config.yaml
d_expert: 32
moe_layers: [1, 3, 5, 7, 9]
routed_scale: 0.707
balance_bias: false
learning_rate: 0.00797
beta1: 0.95
dataset: "wikipedia_en"
Below are experts of layer 3 (counted from 0) of a mixture-of-experts language model. Rows are named down (a neuron's output weights, with its number) and show model dimensions 128-159. Each number is 128 + 24 x the weight over its row's rms, rounded and kept within 0 to 255.
Before each expert's rows: "comes before" lists some tokens at least twice as common just after its tokens as in all text. This comes from a sample of Wikipedia text that the model never trained on. Tokens count by the router's weight.

# expert 250
comes before: " of", ".", ",", " and", " in", " was"
down0 [ 75 129 102  91 111 113 117 194 103 144 113 158 125 147 143 111 157 123 194 124 174 141 134  99 133 121 136 142 109 160 132  91]
down1 [130 133 133 113 157 142 154  95 141 103 101 110 106 115  87 138  88 160  65 146 123 127 129 147 152 132  95 124 115 105 139 138]
down2 [128  99 133 120  73 120 183 114 124 161 169 144  99 128 159 171 142 155 129 133  92 101 100 157 123 129 121 121 154 139 156  90]
down3 [138 147 157 140 127 102 110 149 121 131 137 129 101 144 134 153 168 130  98  94 103  93  91 123 115 141 104 123 137  78 130 108]
down4 [113 159 145 107  92  93 146 133 149 115 154 164 115 102  98 126 141  97 163 109 125 124 127 111 127 117 162 120  93  84 117 129]
down5 [114 132 158 130 175 118 116 112 121 135 149 116 114 133 172 105 104 119  79 146 138 153 112 141 119 119 114 110 127 163 158 123]
down6 [131 124 116 123 146 135 144 102  84 122 115  85 129 128 104 118 136 146  71  69 120 121 158 110 128 134  71 131  89 139 111 153]
down7 [122 127 156 112 120 138 156 152 137 110 135  99 142 161 154 172 122 177 132 140 123 120 122 185 189 136  72 112 111 102 107 144]
down8 [130 120 142 129 108 117 128 133 127 117 124 137 138 128 134 168 100 113 114 134 105 165 118  60 147 126 123 116 137 103 114 100]
down9 [120 141 173 110 149 178  76  95 120 123 132 157 167 162  94 124 125 133 145 142 160 125 120 133 165 119 127 129 158 124 112 125]

# expert 112
comes before: " of", " in", ".", ",", " was", " is"
down0 [154 143 134  99 192 159 157 166 126 119 113 104 115 121  89  95 109 140 124 137 139  93  98 107 121 133  91 134 128 105 125 132]
down1 [ 77 131 144 133 152 144 106 100  90 106 159 153 133  73 136 125 133 127  98 151 119 128 120 162 165  81 150 138 141 103 136  45]
down2 [ 85 124  98  95 131  87 165  94 116 105 105 132 102 155 157 132 107 112 138 103 126 156 119 159 132 116 135 111 124 147 111 126]
down3 [153  97 125  97 128 156 149 135  95 106 141 144 162 131 145 127 104 152 109 116 111 116 129 148 119 141 151 131 118 128 146 130]
down4 [171 160  90 142 145 110 120 126 122 147 113 148 112 113  86 167  98 135 111 129 128 119  79  95 130 156 121 179 123 130 111 120]
down5 [110 141 179 135 127 129 131 151 136 100  95 123 112 152 102  82  76 101 136 151 127  90 140 120 125  79 128 159  92 139 132 120]
down6 [155 109 110 175 190 143 100  95 122 129 130 128 132 105 140 147 130 121 124 120 164 154 106 123 100 109 156 135 131 151  75 151]
down7 [107 157  93  85 130 118 132 125 119 106 119 127 184 108 131 118 151  89 140 127 150 143 125 143 154 135 133 137 119 171  98 169]
down8 [121 120 123 157 136 126 162  87 135 161 138  96 148  93 151 149 129 128 124  99 113 193 141 146 116 137 117 160 113 115 164 138]
down9 [121 155 139 117  99 124 140 101 176 158  73  99 129 142 148 143 106 137 103 125  92 108 101 120 108 109 164 144 107 100 124 166]

# expert 181
comes before: " |", ",", " (", " and", " who", ";"
down0 [148 141 105  97  89 129 108 151 120  95 154 123 139 102 116 138 127 162 136 154 141 168 125 150 179 120 113 149 133 121 123 121]
down1 [146 142 110 112 130 177 105 108 112 137  77 120 123 140 128 117 150  99 186 179 137 120 124 106 137 139 152  96 110 111 107 105]
down2 [124 120  98  84 107 134 133 153 149 145  98 127 132 154 123  85  82 102 127 126 106  92 155 144 117 135 115 166 132 149 112 130]
down3 [ 94 143 134 173 115 107 109 179 107 166 150 141 122 147 131 189 114 113  90 129 133 160 112 111 128 124 129 118 109 143 132 121]
down4 [105 157 121 114 136  88 126 137 188 108 133  96 167 145 126 137 103 137 143 120 128 129 144 140 125  77 136 165 136 167 139 139]
down5 [145 131  99 115 144 160 168 129 152 129 130 112 128  92 132 156 133 104  78 144 122 153 134 153 154 131 112 133 100 148 129 135]
down6 [179 181 178 138  95 155 117 146 155 119 104 165 102 134 103 141 113 128 110 161 120 152 118  93 128 155 121 138 135 114 101 145]
down7 [134 107 141 150 107  80 151 123 136 123 160 141 158 118 139 161 113 166 140 118 127 134 117 102 107 127 138 133 144 110 137 152]
down8 [125 121 161 120 145 135 142 166 127 120  89 143 137 112  96 111 106 123 126 128 116  93 126 138 149 164 115 159  99 108 128 112]
down9 [144 122 176 127 107 172 174 117 130 124 127 116 159 151 104 112 103 130 156 132 153 119 114 141 121 106 132 148 130  91 173  97]

# expert 14
comes before: " the", " he", ",", " it", " she", " they"
down0 [ 88 173 122 128 128 124 125 101 158 151 121 120 125 137 111 148 166 177 120 132  92 156 104 151 149 150 124  91 128  89 131 112]
down1 [ 94 135 127 151 132 142 155 119 126 105 128 126 159 120 128  64 103 129 148  64 164 159 112 104 107 115  96 136 105 103 132 121]
down2 [155 125 122 147 200 137 117 154 126 113 110 114 147 125 156 116 129  96 142 124 173 163  95 146 133 129 129  86 141 113 120  99]
down3 [ 81 134 148 129 137 176  95 143  99 132 151  98 118 132 128 142 125 125 101 110 166 109 108 100  93 137 142  66 127  86 104 158]
down4 [104 145 129 136  99  80 103 104 114 136  88 153 152 100 141 151 138 154 107 160 147 157 128 119  91 140 138 101 144 131 138  85]
down5 [104 158 127 140 122  86 125  99  89 160 117 130 140 105 118 147 104  89 160 123 115 153  98 119 163 144 111 148 127 119 146 103]
down6 [157 155 134  98  86 100 112 147 143 122 135 168  97 166 127 129 109 117 111 130 120 133  97 160 109 133 152 121 103 113 133 139]
down7 [121 147 164 136 109 115 154 132  92 143 123 120 141 168 107 129 144 106 135 119 132 142 125 160 142 151  96 137 139 119 125 117]
down8 [133 105 139 133 125 126 150 164 106 106  63 156 170 127 167 151 131 119 120 123 121 131 170 158 172 178 104 116 126 138 140 100]
down9 [123 111 130 180 116 136 157 135 146 100 142 157 128 173 130 129 119 110 146 140 196 150 143 102 129 146 153  92 144  95  93 169]

# expert 31
comes before: " |", ",", " (", ";", " =", " as"
down0 [154 141 123 128 123 132 116 103 181 146 123 103 124 121 136  91 127 130 111 114 127 137 170 116 133 121 113 124 128  68 161 142]
down1 [146  64 156 107 135 115 167 152 147 133 128 118 130 162 128 157 133 121  98 126 183 133 101 139 108 181  76 120 113 130 145 100]
down2 [124 151 144 166 141 116 153 157 119  64 153 106 124 151  96 157 106 138 134 152 111 141 130 160 140 132 107 126 119 164 134 131]
down3 [ 99 126 128 122 146  98 121  95 132  61 118 145 124 138 142  81 158 143 104 136 132 132 144 138 111 164 100 155 105 174  83 150]
down4 [113 102 117 107 140 133 111 137 120 145 153 127 109 147  85 102 141 136 114 138 109 154 188 155 138 120 115 106 115 127 141 153]
down5 [165 131 120 121 147 125 134  99 125 103 130 122 131 126 120 133 140  92  84 102  83 121 133 134 122 127 134 134 126 111 150 131]
down6 [141 134 129 169 139 128  91 116 143  76 124 110 111 122 111 133 138 131 136 151 169 137 161 154 143 111 114 128 143 119 112 139]
down7 [137 136 142 152 153 119 126 130 114 123 126 122 112 153 147 154  89 169 151 142 188 158 158 132 115 133 115 102  89  94 122 106]
down8 [ 81 108  95 114 134 101 156 130 160 128 110 103 152 144 121 142 107 145 121 142 147 165 136  82 112  97 150 135 156 142 147 161]
down9 [119 160 129 121 169 151 140  80 121 172  76 112 103 147 145 136 123 114 117 126 130 169 139 145 138 108 160  97 126 129 131 131]

# expert 38
comes before: " the", " he", " it", " they", " this", " she"
down0 [119 110 137 123 107 149 104 133 139 139 124 106 144 136 142 142 147 169 142 149 176 156 117 165 140  97 117 149 159 158 134 127]
down1 [131 113 104 135 122 108 187 140 118 178 140 152 122 138 124 128 126 131 165  92  89 134 152 111 143 150 139 163 130 183 110 155]
down2 [127 111 128 146  95  90 158 133 125 173 108  99 111 141 115 120 156 114 135 136  97 150 156 140 109  98 166 117 135 170  55 136]
down3 [104 129 137 110 148 118 144 122 118  97 168 126 132 117 136  93 134 131 133 139 108 167  98 150 141  76 105 147 140 150 140 111]
down4 [112 134 118 137 143 150 145 124  97  97 109  75 166 138 107 159 142  99 125 113 169  91 137 100 137 149 125 142 101 129 119 102]
down5 [125  94 111 161 145 135 134 107 128 141 152 117 119  91 113 167 173 154 117 137 121 164 131 116 116 144 128  89 115 134 113  89]
down6 [114 127 154 143 133 124 121  55 156 126  98  81 139 113 123 120 147 105 127 119  99 111 137 156 129 137 117 145 106 122 158 144]
down7 [120 133 117  96 122 130 167 132 138  63 121  91 170 139 170 141 119 148 107 140 149 125 145 140  94 138  97 104 164 137 134 116]
down8 [135 132 158 160 139 111 156 134 114 130 158 128  62 165 145  80 164 102  78 116 182 148 126 124 114 105 148 113 132 101 149 150]
down9 [141 141 112 116 111  82  85 142 122 108 159 130 152 107 118 142 128 145 179 136  88 121 119 155 132 133 115 159 163 120 147 128]

# expert 129
comes before: " |", ",", " (", "'", ";", " –"
down0 [142 133 120 145 118 119 144 120 185 142 154 129 151 130 132 130 116 100  85 144 117 126 123 120 136 100 124 134 115 144 126 155]
down1 [160 119 163 124 144 167 130 181  93 106 118 177  91 113 106 122 154 126 130 111 161 114 101 141 159 118 157 113 149 115 108 143]
down2 [124 172 140 142 131 137 145 177 116 124 176 125  58 164 114 146  95 101 128  73 179 126 124 156 106 148 178 159  87 118 118 105]
down3 [ 92  93 130 100 115 134 160 161 128  77 119 175 139  92 125 141 132 102 128 125 151 130 165 148 129 123 125 127 146  98 111 124]
down4 [ 83  64 169 126 153 148 131 130 132 123 149 137 118 103 106  84 128 107 114 106 147 123  96 150 192 112 114 161 142 138 119 151]
down5 [167 146 129 134 170 149 124 156 159 145 107 110 145  99 132 155 157 116 124  97 121 134 144 145 108  91 140 113 126 115 144 123]
down6 [160 103  84 135 155 137 117 142 142 127  94 115 142 137 168 157 122 123 151 171  96 134 107 106 146  94 169 147 142 154 140  89]
down7 [135 126 130 115  73 112 116  97  96  92 138 147 131 157 133 112 166 118 123 123 109 158 127 117 118 170 140 148 137 128 152  89]
down8 [147 146 115 171  83 151 108 140 150 139  88 115 138  74 130 114 122 133 135 111 131 121 141 127 114 173 110 121 130 110 170 133]
down9 [144 107 147 114 137 122 113 125 119 134 149 108 130 142  97  70 107 149 141 125 101 122 134  94  90 113 129 172 135 124 145 100]

# expert 187
comes before: " he", " the", " they", " it", " was", " she"
down0 [150 108 158 129 118 136 106  99 131 151 140 177 118 105 141 115 144 164 163 128 105 166  98 155  98 104 101 135 141 119 149 137]
down1 [113 130  95 156 158 174 153 133 107 101  84  71 170 122 144 114 129 166 134 100 116  72 136 124  98  99 141 121 160 100 102  78]
down2 [166 110 111 151 144  97 150 183 136 107  95 142 109  90 162 121 126 150 151 174 146 126 136  98 136 190 140 136 100  91 186 128]
down3 [138 111 132 170 153 176 122 116 144 107 119 157 144 137 113 135 137 116 125 128 154 149  99 145 128 130 109 161  98 141 121 136]
down4 [146 135 161 161 116 117 156 139  94 100 118 109 118 119 130 131 138 154 128 145 109 142 125 115 129  98  87  75 131 136 144 116]
down5 [133 121 116 102 147 160 128 161  90 103  95  69 100 178 136 148 143 130 110  97  74 135 119 137 119 145  92 160  97 116  95 116]
down6 [ 97 162 114 108 136 144 160 143 130 118 129 119 114 125 132 116 131 156 112 102 137 150 157  57 117 126 130 131 128 158 114 102]
down7 [105 120 140 147 125 148 142 146 113 142 129 128 109 115  61 115 138 107  90 108 128  95 124 122 132  97 129 171 146 134 119 127]
down8 [149 146 165 134 178 166 107 122  92  80 110 110 131 159 143  79 132 110 133 123 141 116 112 117 128 149 121 137 125 101 138 157]
down9 [171 102 159  92 109 141 120 143  93 134 148 105 154 101 153 160 154 123 134 203 110 123 103 123 134  88 149 154 144 123 118 130]